{"n_layer": 20, "d_model": 320, "n_experts": 32, "experts_per_token": 8, "d_expert": 144, "d_shared_expert": 128, "activation": "gelu", "moe_layers": [0, 1, 2, 3, 4, 5, 6, 7, 8, 9, 10, 11, 12, 13, 14, 15, 16, 17, 18, 19], "router_score": "softmax", "normalize_top_k": true, "routed_scale": 2.83, "balance_loss": 0.00272, "balance_bias": true, "router_noise": 0.05, "init_std_router": 0.0325, "lr_router": 0.000463, "n_head": 5, "n_kv_head": 5, "head_dim": 64, "vocab_size": 8192, "norm": "layernorm", "norm_place": "pre", "norm_eps": 1e-05, "positions": "alibi", "qk_norm": false, "attn_scale": 0.125, "tie_embeddings": true, "parallel_block": false, "extras": ["capped logits"], "init": "normal", "init_std_qkv": 0.0181, "init_std_o": 0.00286, "init_std_up": 0.0181, "init_std_down": 0.00286, "optimizer": "adam_variant", "lr": 0.00126, "lr_mult_qkv": 0.7, "lr_mult_o": 0.654, "beta1": 0.95, "beta2": 0.99, "lr_head": 0.00993, "grad_clip": 0.5, "warmup_steps": 444, "schedule": "wsd", "decay_fraction": 0.581, "decay_shape": "exp", "final_lr_fraction": 0.0, "batch_tokens": 65536, "seq_len": 256, "doc_mask": true, "train_tokens": 326400000, "steps": 4981, "dataset": "wikipedia_en"}
Below are experts of layer 13 (counted from 0) of a mixture-of-experts language model. Rows are named router (the router's row for the expert), up (a neuron's input weights, with its number) and show model dimensions 80-119. Each number is 500 + 25 x the weight over its row's rms, rounded and kept within 0 to 999. Numbers have three digits each.
Before each expert's rows: "comes after" lists some tokens at least twice as common just before its tokens as in all text. This comes from a sample of Wikipedia text that the model never trained on. Tokens count by the router's weight.

# expert 25
comes after: " ", " (", "–", " \"", " St", " re"
router:514538495472510512502495442469528513485486465448470493521443506529516495517534529501531509476502534497523508506468492523
up0:523496516509456522475511529510497503515476488485489519501483439494532503507464459447499511503499533481547510484481483459
up1:520485518499497497497497505497474503496473514496486497509517523502500506515483493513504477472476518505532478541488507503
up2:469475500553524509537533534497516454483492531483510514513487508501497503502501528544529521491494476460494524477525504514
up3:516517459505520513499506482528472490436509522519476504499509488493515481516524492508477542491478508472479490477490491509
up4:517474539467499502516537512443482488521520514491511487493451522515515518514485514489481499479472491508545527486483518484
up5:499540483472515495477519506517463494487490493510495507507496506466519533484535522497521491527515461471490489480550514524
up6:513530484514487480538498522491475508506454512502509510522510547535529517490507512532510484469493486478518566503517496484
up7:475517494528519484492468550457506506543520499543514498503483554485540488483508479447420528539500518511515463496490466474
up8:504447476485503503540536527498458506496516506503507476543499536502496540496488514484494546493471531501470489506482489506
up9:513506505497470487485503519490525478484491506503490511475470494477494510530532507539461512485501522466483528556456455532
up10:480501493500540519540507495520472495487501579513505481526508470489512445506493509473487514493496475441513523494524509481
up11:520534507504486500540533481482524449482537494479511457496515491475530506475479449483501537533520512494516504474516489539
up12:524538506496525492520483493527481455511527509481453515504490471519519494415503505476472505501491477479519473485510497495
up13:519495467474491452534503528479496475484553499487538488540525503518546508544494507445471482482537502457513522452516506474
up14:481497500465537496494500507500466517454506513500508563494516479503509548536518531493476491520460549458495534513527487502
up15:531501528524523485492520535535493470445470477463497466471525516495547499502516529454561544512517460485525496511474507463
up16:501492512491523523501525521491499483547490493513511530526516493480482497513477494489511456472476464470484489495499497493
up17:456527455470505511472511523527486493511506518502494512507535474509555492486493490514501483498488550468433505494523523519
up18:494469490496532500464455464506445554497491505473500528461506498511527493462523506487512488537532490511466499514497518531
up19:467498529526458485509535509449473479526548497486512461484482519471492553519468512454468512497479456501541469486506516491
up20:449517485488552517490443515479498505508498487518465528489505471509512462514514505437483520473445512522500460499519538431
up21:475483494521485529452496544468480474494496463514484510514525500502549491490539479526494526515473489488497496467499554458
up22:471481541519474525503512489485524460475447466495512489511508450495528499463515536480507480481476511504529490570493478474
up23:493483515474485495507495484527443528505491486481490465474505515511504499461465496528531481501473477571520459478497472513
up24:499502507469522491476480523487506514475515510513480521501502510510503468527507503411481527486477530488528448502493496479
up25:511545521513523525584537532481515508464461497482503472500483518482511506488488527520503464485512448532518486499504519521
up26:459503530510535480492517541500499509478499513498473517482482529455509484559485506496429505571521561476481518520515472505
up27:439573502513462511496525491543511468477502501479491508503506484483494509473500488512504474513457503518510521517515543461
up28:481501506479508489425481480543497517480503524468490517491508443474495461530492500467492461530462513492516503527473449462
up29:459533477475465507545513497483425502512506522482493521528480531470469507519516524465514470474501445503527520488490511529
up30:483472468494564524483543508494510486464450506525492513543471472517487515512527489511523500490472541454498437489497489492
up31:475506508488537488454536495488461524500525505472459549474534513458480507525505501446497497508475499517468484521486520485
up32:496508439528537466529495478499487521477488504535503494461498521474478475503506480532496507490503527476477516508520505507
up33:513498495507489475471554502462458487500546477515471527543465512508502542565452503504447534497494519517529471494497489474
up34:505500512480496508490462546498502518510518466491521500463512477508493445510530525515497523528458478503519467575494469487
up35:480462549513514537490512492476476528535532518486509517523522493465518482532493516517446491472461524508498542490486494523
up36:529494547525498516515494475492468534475546459467518471436533485508489516498507503511505493496498500509525484515531508485
up37:466487509511508508522519508534502456528485501500527514514517520519476505475512457481470478524511509524499477514491476463
up38:526496514501514540508510536514496467473463438575506515495523509514497495521489496496499493480487498512421503545510488507
up39:499529464534490521509527532492501495503503487492519539541515474477531493485465554503485522498543500468501493504541517495
up40:491506473482491493493493526531526516472477539498452483518462452519519451501470542472468454517496461486520498467506479489
up41:511481486515501505481499510475482492490487479518506471496560511498503496493490504495524529488477523494529523535524564547
up42:519429479552472490450472514517507488514495470513500494490536541526503518491489513548474550517479498514501517490506493512
up43:543503519510475521514495508521484532513520518493491538491559505507483526511479488528513554499506472534518461495491542467
up44:467473535532473487448486508518470446501484510495476527498552537477552505460489511517468455530483461460508531472536533492
up45:507510502547489508490536487533461461517510482491502461513482512500509568515475481520506507481472447497474537483515513516
up46:449476473501515514504504524530526513506509488518493527486489482477484471500482502504475483525483512428525474518557465525
up47:508577481523494485463484543471494485512481459512472506527502438472481522504448496482485488522493436508513473474528500514
up48:472527477494494487498444478477480515479531501521520469458534514451474462518483524520471556509465515451487485522532509451
up49:471508507493534512535509493493483533473541524489521471485500457520532449498462520477473499493516551514483450445492491483
up50:466523489495501495511493506513513520490505498466495477483522526510507470497498512500502533538534527510485501525487497509
up51:478520516510501502456503524489483470473530518517503525531553542476506475524473498452539539491530470504512489528524499511
up52:511474477498508466483512507490482488494503501557517514454504473459503493508437431482494478520469518480508465489478502497
up53:469520549515492524491477445524495504502504536472504528503526463490517492509519514456507514513499508465550486494493492538
up54:519494504478497538467521548527509536487516481559551531486496509507513507495460486514440517508490508522480476489501477507
up55:507503474509493496525506478518484525486493530535500522525456500507536471488467491546461512501477534496482500521508529495
up56:531518531511526497524508512509495487456514528501498459490489501484516538487508479492510504509530491513528545495545516498
up57:498441513501483511490535489512496528508473468451493477526503511498494468500509481501505496489493478473480488460503523508
up58:498480491490527504432469530506493508476541535470544523504508530482530481520475496467458505534469507478492535491495443498
up59:469492522535519482476478519530505510502488502477497474495513501478503479481552496476513478559557532482540523463483497454
up60:495505478495486533507517544485482510500462502511501521505509442513494472473487480473499443480454519499458462446490503519
up61:541462467500501480467455495487508498477487487485487529514509501490508490535499440470493506491451554485512542514513504470
up62:471465492526495457451476478501511500455515501504534453475502505439507468477543532464496544549496435489536492498509473462
up63:505543498481507478456504478482473541485530491453504526508505513512483449513551486484490521509437489453561503512491506525
up64:548497534481490497473508485488458503512516511484534510497559473467513487520500458493515527525455505463454512474500491530
up65:518467535514510521543511451537482464496467460472532517511509526472531473480477514466493510478461452479495520515509506494
up66:487501480468509527538490546510458474501547507518520529475492512502510511565487456508486453561499522500476481509542485496
up67:499499495532489479498492511506460481489500461481516511437509511493495490504496493543488478488485461527486477516482482514
up68:470515477540518472536537521462466484493505482487503536521504519493495497537476487525482494506512490534517444472499479502
up69:491516497516439503470528507518469507480454492470471497506513526486492509456488520456470485522464460521530452524506499491
up70:530510500527484477508519498481518452432509510473490512495485441479495476551462501538479488500497469478536503444532482474
up71:485484520490511462453471507507461446494507526518482492474534524465513483566506506470479492492463525515512463480504481466
up72:512483490516512519488498529495513478457512490476526501510486504449498500554461519478490484540535477448564495500501471570
up73:499532528493531500462457507509478513479529528523518517460523453451557449519513494492506514510461541469504512472506497504
up74:518473510492475495533490500495464487532499548506525472505493518508507480480488459444458525467486461481543482497524515553
up75:481503525512502489505552473465482518477516460487531524498527487504526504493518473511512508518513476524468517494563474485
up76:500504521491455471520467498525547527521448499539546485492488454478541526508467463455520487550544501534483540503491521433
up77:550482474515545525526508478480501492467485461521525492551475532473521502518503551524494515485466463517471510533552567505
up78:547485503535468494491511475464489536505531483502549507480524522519525517527501539531478486513497540573492511482502484528
up79:516513501524546488504522502490525502470482456488502449513495512519515501512525481494521527493446512522503525516532530470
up80:532502487522536543505540526509479494474530527482508470467479487468515509529516496539506483482502496452476504468507512491
up81:530483515488482488527503478491504503470495513487507518471511496462474505483516520473508531481506508505548466475526478512
up82:511534478517478483509501536481491487520553495492480531525494480453483526533437511487503523514508456525464474451493505498
up83:481465483543509506511513496494497477498479488477505508548503514478478529457482548499540475508487488460525513494488507525
up84:529519523492506481511494548484519501503485522516521518505467482464489512519487474531449472483466544509478484486483491442
up85:553511485475474490500490501537504494517463475532510492514513485521501504496503467490520494467480466515471510526534509512
up86:466494464466508498437490486478491494534510505531499510519512500416497476554475547473512506528484519476503462520534528509
up87:535500492509505548492487510488497518503541515463523506511523494438489406557503488529491522453496469465483497493490500480
up88:510528478477475506518479511536513521457517497518502527462489516457499499511476534498520473503482497513487495456443487483
up89:506452474475477494479471505537475514533494503478496493523550513495510543503464480476516472462495435499548485485515523544
up90:460520481489538510524538472504478459504457493500508536508500476573503461533533527489446499484460482540481457507494496471
up91:499452480504543499504452491478495503501510483545527505475497517505475483542477473516480522456470519534507518494522495458
up92:480495509528474464524521513499491519478462504476536487436552510447515516452511466488510526495535511514509552517505487468
up93:506452527486546489456478501506513499513531472474499514488505516476520507505490487460481568511511527505501508508506482492
up94:470480513528529484498547505506485498469524548476491498509511503464530526485528490496512506527527535485493501506514554519
up95:479497507470498510464502512490483487482487531517527515521523500505470451534530478534508502512470515468501539523529450472
up96:505519512492471508437504478545474503452504527530505527516510503484538498521534553486512462504487519506473488506466472473
up97:487508523495497507439503520491498455512466471514474497535492480483461508490503495494521512517533470529488536512533449470
up98:493468466512553491501498480453487518432504528494484484499504488491497451502495485460486544505486471503517480507498506499
up99:514495498506509490510492520522506478530511457521525487523517470496496512469466496487504499469505491486501452496531469467
up100:472544463512515511443516531529477545481494485471517507451484519507523496488547540490528540498492508467519506469521486478
up101:472515477513502492469475501501511475487508517512469516516513494516490487528466496509516538466521547504431485475495501506
up102:493522499528550527483486494529475432491512491537525526448496451523500488538515478500475518501512491445498493489508514513
up103:520477505494581519482492475509480545514501498514510497492555498499507473502514548511464499470512541493479505536519542491
up104:501513501515506549526535515504494489512535475525525530462496527499498522567492522521516529490475543477524440477464527496
up105:497488496474451462537487529498505446508528510468521525524496488489452522471496526493497529492487472493499521472499533507
up106:498521505493505486516483552508453516499468500574519494502494482525506483490499538458525520526486526498475456538513462473
up107:486484514503566505480524475499501488521502485495504469529527528491482509475499510446466528501473483486509481478515495520
up108:558522475533523515510540488472474543502508443493511488462504466489520488506515484546503477462506479521467517452494505447
up109:487476508463502517489464513513516515526465510515469531553470524488491495510468533487514484465499454460487481516535505502
up110:505513510527497496490456530493463489532494519507471501516491509483518480459472492483504537512465435554522544491511490496
up111:503458488496454483521520482498487518508550499520509490508522525503522480512486511499498450500515525478423507515499484528
up112:514528476488509522500511503484498535451488519475495479480470491463494494521483526500488493490516541507514504524518434476
up113:521539505520512508520524515499492555530506508479452508453521509563480499477469518554502508483474507478462495531534490524
up114:486511484549490495518477498511510464523504486492509495493460462478518509461507504527479490525511474471497468502537504544
up115:521481491478444496545510505504508532486474491476539457519509524533568487497508554494516493456441482457476508504479533558
up116:492512510489481510502492499515459466526497457486512502470551487489546528492465530452484484484493501476503569498516503475
up117:490543481490491500471512509493509508519475474523447529529484469448475487499497492465472492527469499474463478514465473461
up118:491511529558482482522527504503486475491488526474498531494494507527512510466471549523534484468460516499434574458592500526
up119:510506495541539494540487503510510439465527459526505491476497482455534529526496494490518489501481445543498459442499504490
up120:490523482479498483522498533525464477464485519470520484492552431512522501464480500456490493505474487473530481464529490504
up121:439490550517476498493467502505473491507531495491525484466541456527555473499505498504509514519470517493523518507501516503
up122:477492555501506496543526524508456537501486516477509510528505545537520535513507485522508540500494487480498538492550488525
up123:482478528515507507511485512474498512467520466529518478487516525485499456516528507488511538509444490494521509504556473489
up124:542503457507467523551507522486473502471519496530517495478518517499532482493472482478461502488490446447495531548572512518
up125:499458537516521518549523519513447510452485505506481463499457515478508464508501509452504484551526512506511479526493504501
up126:456479505504495411487539484483450495501518507508475480514497482497531468515468534519487470558510494479473494502485451469
up127:459526530492510482501538481537506522442434525497516504506494512505520516514560531481495514462515443473532491525517494499
up128:461548503457525499441517467480457540461503485501534494490500492482530532482522526477503485527488525489468531483468477533
up129:524496499517541457462500503513485513531480487494493532495530458486502495495521467508528489537500517465475510548484538479
up130:492543499494506449499446491491498567477504526499549508529473507511516543486511524488526539522491533527521487453473531465
up131:500511455512468497489527500469519478501493489518494494482497498510481476508458514522496508525495510491481486505493484464
up132:501507533479465476513501485516527491471513528472505502527468519488545512537480543511528509521531504472494514520518486454
up133:527544533503468449515473532521467501460496467510459474506529485469510495514465532516523479553491514515535493485458457480
up134:507509480494502484505498517576477520514480505493487474467473541493481495474471508479533517534480534467477512489488461497
up135:480472534505497512522526531509434450476526484485517499503482512485497468511531530518478514509497533482490548469517494468
up136:515541497510489478536521487482482490489531540483489535509519534529516500478521524484513517505499522490497500502491490475
up137:497481516495459462535533541495486514539521496487544519509486483499533498511495479498461490528468523516492529489524485474
up138:488520478521508494497500553503507505518540505468497545518521533477493503503463532463455544492514495483496487516451464465
up139:531466535479512496490522509448506516504477498476471524512548477491542491496495509462507514488492507489484557451485517487
up140:556530507514504498516501499497467516465510521482510527535477520501504511494506506504508515500484450472506506530494503479
up141:471477560515452514474486573475476491507510506485487504485507520451503507554534552444516523502440478487526491500489489442
up142:452495497538502518486460529541468483488509479507483502512468524481516458513493484483464506571499494509453459492512456491
up143:503510504485522484495504511504524520475580530516493497487486505480484465515486506500471537514493512480514459534486508479

# expert 0
comes after: "\n", "==", " =", "===", " ==", "|"
router:511472494545481526545534464475446487518477497520477493487542489504521488529484542514508494495503522471513530479515507528
up0:476515513476482464485531489537466532507508517498480505496484514481501456485480520533446470494451486522486462529461486579
up1:489534471462479520507486498482483479487523494534514492521552515518472498462469520488489516505491492527546515480517507506
up2:517477516522522474424514509508539508493483534463502510510501503540503499539516437547452514459488463475519528517481485507
up3:486498475464476447473478509474493472504517520482503494546522518499539515513448514476491530518473491490546522480498534536
up4:515543462454532535483523522555507501496484449466508477462509490484568494493512517503483505532474529472477506560476529435
up5:485516506487510458486478488473520504502512492478485522542471532532491500487523509549511509517489491507480487477483507482
up6:474518534493477477499477499489489524508508514495476502520447476511558451482527504484505481454479555534479467488513524562
up7:432530503498512493512484499487490481516470525520523519555499526553473500481547478525495530520466470519492488477517510504
up8:482490570547464522510479516509459486471491496501542509520495467485519518499474480523448493449493537558503476490515446528
up9:520520488496571532475520515473530516506492502477499538520549479478514454506492542472499465539524470501492501527484500500
up10:469497509523517485443511517503470517530503495476468525535518468473502497495502466514500495495477546469478487505528495513
up11:516504523527513475523475536498479488476508506525485540540500489527517499491478519494525483471475485511522492541536491503
up12:498487521474483519468473509498489485531518527512514503499465483480522483521532526552510467493441462494473471497495524464
up13:478512526524456477532475498494478555493518525529477491501512463493518479449482501509486514494450495515489469512479473481
up14:490504539490527498468514519522530496505507456499496509466506518522507519471466527485522490530524527519512511451521522509
up15:452495510530485499479542522500475481522551516480488514458532504501493497475472508496453511484462570481542499454489505497
up16:499522510479509453518485518514495528496490467501458489540508501491514495503498439504498502477493500504515475512492487515
up17:484497472556510515491501508468475490507480445541503505497500488507488501466573494535466511489486519492546474472502535541
up18:494489469487467495470536524500519478502469443525522538495488516527477463503479479518524535494490550503473561496514557488
up19:500493507499496495507477507483460484511553463521516514474524476531539480511473508500530482497459482510477467462530501517
up20:461517533496516483495513480542482527462525507494477481513532468505506495489478500539469476456448533489500459492469500470
up21:484515514493477492486507483522470458490494492447510526518492502501529454513467464504480504470456515491425468478485506489
up22:463480497531444488505444492484508498499519482498528548512440485483470486481496490554511495530510493511504524445517523507
up23:563502493503523500504536504465530494459515518521508492521480513522496526495508457498453508446513494516508485448482496482
up24:500502543501514462495503548489470479476509510513469481470426497496522518541526498488522486504511469478495475505528507516
up25:475521489508474506460461481504472522494485505487549544564529469456509482533503501513535553505494506537466518537481488492
up26:495518543497517491418486520535499458527480499484532524522511512518513448498532526468474507506500455497482474521506488479
up27:486486505563488493468523482492513504552535479525484573503525525469519547509513466539484493465467508510506450521471515492
up28:484493543494531511510511529515515524475500520475512467483514507479470522492494466451514489480503465458515543513502544532
up29:526496478500501517431538514494523494504512511493537496504502550488471510488451524524472505556500501502491504474509499492
up30:496547469502459518516514456507457502487493483502496520502518493472524497490526505520486540495493487498524486477532545533
up31:483512505489496494497508510490543536483484469494479533510464517542492501484520474505516532497513420516500503528512507489
up32:492493469467554533507515512481522514451549487502535535476521539511550508507492518480487511515511538496532509505521526493
up33:448486517525461496547475513471485490479524501487513447487491498506482489531504557511491505503484514512493504493474525482
up34:458524497517485463492484503547458567494513503511483529519574497483506532517473531501517491524529497521513500535510509493
up35:481521499483502453487478510499514474494536469480487486515505478509504475472494458456539468475527523495480508494527506532
up36:477511499504504520493462521563457506486515511467513506490523452499491527507476459452522524529476541499478460512513477498
up37:554509481516496487445491502515489528541495497505485537492498532503507489497483491495489499508473493482545503482538492490
up38:534463504533503476491497472497514489499506503505544499484500482481488532473511482515456535468490519546522504472555516507
up39:494504523496546498513484538481467534487507506492548486463530461489509457500513530472491527512540480488536488522582494472
up40:504516525513470461476505518462492460475505497500476577500534489513575537498530471515514475479460505463507497492491488492
up41:502485486563468501472487521494541491494517512507506513502541514504510533521472524495466513508449492484524523442491490485
up42:452495487507474527497459520520489500501476504531493454557475513515492548443490564515468535516508516500479503458517501512
up43:476512501517504564464503485475520493458502519467514514508482520514513470521495460504485508534501493482469478469508537540
up44:531503497533515516460535501502470530523475490510483480478472525458498546499470512539514455472537490537488477471481497486
up45:504521519557464522503505520514515472485511545474503455508491495559531442511487513487425484472482506536463491462470470461
up46:498497524534504451468495457513496512493522526493521481515496523510516488491524477492498498526454521503520464489488497506
up47:507486485464514483456472512501481467527494487463565484466555508508509513490542479496529517504440486441504518472490510513
up48:463553515521523520530445467516518527505511524497456494461472498509455499449449511510525530513485473468514533498517494491
up49:514507485464498487454552497503495476474485535497536523462499491479496519501560501555473478483475513512507505496521521554
up50:505499469557495532453495523506453477478469517496521552466518481462512518498502542533521469484479514501471446504511497551
up51:505522494531494532497486484479526526482475501486457479466489496510502506489473518539481540459523503487503518482551502505
up52:507520482512508432503503538518486488476478509513473545491519511515530446478472428448530509536500499466509492550426503513
up53:470497485506476487530527499493519500464509516557492485510497529502496510466495468513469470477514505433547507465524538502
up54:475492494490492509534470516490505507485492524513497502500504513497462531464490511497493522508512436513523506471477533510
up55:549523512452527500501525511470519535520523449434534487507514513498523533490509549449520545493481508486518543555518512530
up56:440509501548497515500491517461513475524479475508531522489491471533525524524493512511508516472501477525552508446468497494
up57:501487523461485489501479437479505520519492455487476477529514531481506497511488499512475478476476515527515442511470518525
up58:495503514482456483505506533442497439478497510497512555495549542493507499438479535468507545492524475526513481457504523474
up59:492493493503514522499507498499516476514489510493538533482531501473482492541527526503475512536500480494510529535499470455
up60:513514522509528463508552522512511493533519510459462543435544518518513463509491517493484501573504487518462513514481467484
up61:517527548542511513475528490476485485473484471524514534508489477487492475478514534495533504434445488506531516450558545525
up62:490528517518511537446499504508552474517491487461533496514491513517536462529552535529457478466500430432494521533484491501
up63:508506505502546519469499503535514526534470457476514546509459528549485508535505510473501522491481511550478511527492516508
up64:488507466510517542518459475508482521493502501475489466500518519499517527473473516504496497472481486498540514535519500520
up65:474522472526485472499503552495493503534524482484508524483497489512531493507506507474450488479477522484481485462498544491
up66:480495505486521509472447523556497505476512491478477511552550535485520492520485504458491534509482467516513547512530464496
up67:534504497507522483536522471485506459488460500490477500490510502498528504533495536496465504447540513475517436484503541498
up68:529484492485486542519512443501552509487465519478528511507468507486505446483497532495477540536532525518485502513488494482
up69:464506553472513502477459495518478509534520503507499522516511491474497495469474490477475531488457545482511515497504482459
up70:485546496500518517467499539523519481499486483476500511489496508506536502485513516434492501516504498499509482472490509540
up71:527549499512509482467546493496495462532507521465518541505532536507549486476473539519503489510450516509506503465446494495
up72:490486526512479440474490504521503512470516471488469516493496515520478478462518481484550506530507503560508519514485496500
up73:521517507453467473479501514508510520431539497490494496532475473488533500514468477482530564489440480524482475474490493503
up74:472489541481485479447502515548460521471526526493533504494511515488471497443544486495495507513499510491515509519485527503
up75:492534514527513508466524506494517532520512471486540520500477480517493509528530480516488464448506488513489472532467537493
up76:532525515473494465494521492503494514456483487483532495460544546492464408454513532499546485505439513534552525490511480506
up77:511512504482531544498493500493486516508522481520521504508482531524507467506460542508467497463511514498503518503495488524
up78:470501508488503477485545495506501546494459524483512519501484486505532516502484524504511503547484516517482488485503513520
up79:501464478505523474471519536470516490509508504460529500454473500514495480512557516494501494448456480490513489505540541523
up80:533531450448496510475507543479515497481493500486516489477479505524541520477494522495472500531515475544445486484538461496
up81:488510478555512511488476496491499498446499517488461500486513535501481461495512505484532471557514455526513522442503507480
up82:510481475517522485514475492566462540461507500519526488484534508510523455487473468474457501563462512503529543522552496529
up83:498487533545509525481515546459491557452492494478515549477487501498489512504493520515513545477468462507504503468546536501
up84:495565514504475526522487501520523525455471539520471496526496511519514482465467546477498496495493509484496534526491520512
up85:521490497522506481487501485501509526473507528469505514531497490454513448480487490459520455497481466559518488496491449506
up86:469518472503501547514443542480486545510490500515425516494512487516468476493460546428514488519479482496518478503505504499
up87:506482474520540540497506524493476506485502547482538510495558498524547482477500464441482526512474443458534510497504538489
up88:464518513509474497470476529523499484467496526463470474474483458467480458515508511534533538477467436512526535483492506540
up89:493499475503504493517502524583481498487468528504536511546482536520516494510508500505483510524500498471515463518529460471
up90:513507519524488576490500494492502568503515517497481507500504517509514497481502521480472499516546471495478475534515462478
up91:514508447487566482471488493484505465473555502478527497487480473495504465542500520520466480489499523512511533478501485493
up92:513516470503491481488436475468526490502542476457500567566494501467549517479509533474505510529540518505534481449513474485
up93:500499454520504496505526487500492487529487520524478516495473480529468524491489496497453524482480530491509492475546493501
up94:494530478505536512445462530494500484481507469517512484464484509462497474510511504509490516471500521547573515489511511512
up95:510487532524509490467444539465482511486516487489438492484489500470512503463496476489537487536444526511473482492475505497
up96:480517503492488481502422483480487495502518501457538465511519511502473449483509468466493486481516478504460527464507535477
up97:498488437522497526549480498504499485487516491484521501460514499466470548461481515557531495502514556496508509491487512528
up98:488516538525503526479477514503516469495541495456461498492511540492482477438528480507524494468529480509508523488504515534
up99:473504517538512513436482513444434491513513464507512516507532482467507473483485497502527521519444471509519463526478492510
up100:479502516499489514479487504469491501470475474523520534493492521494491508505462502507507487425475458575477471526540467553
up101:521481549481519482468447516459464482493507469507498496527491499517504487535518479478471496492477458479589482544494490485
up102:475490519513530507487526513492499485515548495472499502485499497487486521522488506508545504482518504504498473526539560517
up103:520490548557551484496522497484544486447508469474468489460498542495517533510444490475459523508513476486557535473545491477
up104:555504546523519450501476486534509555450521511489493479523493510499468518501455524497514565485470463482546528528507498530
up105:503486440492547462467519472480496507494542467496494493490479509448479477519493508514505490493499508521520491507532485474
up106:459482493550544513528522541497516455453494496497516541496479509486509493505479514469518482495513478511472519456513525497
up107:449524460538459456445505458539476524504490525504527498490572486463448517483481470489521510492456508525494486535500442514
up108:520509508539510535492523484508459508491517508500480460480489502489485522525521468550463481470480535533471499507505522526
up109:476497499477529495520509514481514514472522504482496502463545516498500507481476491466551540484512460506542499492508503485
up110:518490523467485510500530498458517458493542493498480478448475531511474532520485501511515571514530488526488550524515573486
up111:501463461538528521495530480454492486528534511480508509495530542491521545486488525507478549480488482517483487497529558512
up112:491490502508479475478528511467484464504491571503461534490543519542517542468511522556538507543477484488491482481510502516
up113:525497460476482501504470515550453513473511507473546545450458488491516467501542502537493507528489507496492455470534500527
up114:521485514474501513523477510551482534475490484504502480499434492499485457522527502530546550551496509511460501480507511501
up115:473515483479470491493451462498478514514470503508482521536512532502501477504527549458465493468415481504497490476507516508
up116:490514534492547486518440462472492491479531520523504532519525490482480473529525487500440532475517503509534490527500566520
up117:525483507496539447508463534492499528504530524472483500557463555523560533467490524482510530494500472493551516492486491526
up118:522485477480554510488458534497492462475530484485514469467498504416497488503465542476494519444522467511522485508535465463
up119:501503515503548508498508506537503444507519532503535464457500525489500489472525502479485466464439501458525514475493517478
up120:488474517519556495552487528494513481489552499466481515528527528507495467518472522465489525500516498505544502508473534494
up121:510481522478509472487526501496525461448532492543486497505512503473492474483429513537502481455449567481508468451503510503
up122:520505491543506518519479524488522513469516502469529523494548516509497513496456526513515518464497484432524494477516471467
up123:476478441465492518487448493491487525490506493488502487526477534518540504495469468516507489505524531531519483478519490558
up124:553512495528534510452494522464511484436563471516487530516523576487512507537486505503431456486514481495485472526493481484
up125:520487518578494538502522507471513504471496468498505534480540544509496512509513511527523519495508492506472498453550528514
up126:458495486514459475478529560490468491489510516504522498545509522533503464509509498489460541536478559501503554479501535504
up127:505539509469461484516510472507455528480489515513503510545526496495509485477495492497478556545496518501520498485504464486
up128:533528470488560515498479518530485547524534478497526524519536463522527497517478522459532495516493479479469494505522503508
up129:434533565523468498485503472498475482511499530485483480562518519513493489488515481510452521486476495551495490532465501500
up130:498541488533495503491454502547528542470512510483552507507455507520514489478509482487492569489496473486495480479454475493
up131:463515523510544499491486489529478503508499523517519485523492478528498479511483506496499503523528538473483513490495484458
up132:514485535523457529517519480513471551496486505493509456466450599499525505435497511462527472488483472511484509511479486531
up133:487481501506511489465520465468541511460545465495523541551534538514474534505488455517500497470415443496538462520534502542
up134:500484526513500507457493488481475472512513525494501495480517498484479564507497476519473529495459484476508535504514547504
up135:510509524518473510457449484468494499477493487473455507487535526454491480516559479533536469480513496484473528511503465482
up136:481489517434489530510501494482520510491472512484502475549482492475526507486515531523509486489513525503459455473495491494
up137:476511541538493495516431511489481534506489481496516519509496505490488559508536526536474514512486502521522547495523525510
up138:480495499531498450504513543474509528481523464492497491569490505501444491491498520497501479504501489513524532504479489489
up139:511509503529538510495483519490530497487528489491483539483510568535516543447491538478532533459506499486467545481501514550
up140:506510525496484471476504535479536500484478469526535530527496508453469472478480503474518501506519490492498538513527496505
up141:514523535505495497520461513512474459520507516496492460496540488474479488476488514517533523490473509490519579483501499529
up142:524520475510540537486518537514507452516507501493536511525519489494552457489498484489489499501481465492505524509500497498
up143:549484468543496492494447480498513478489482531486466496510476482475527502492500480505498547505511496504515493510485505534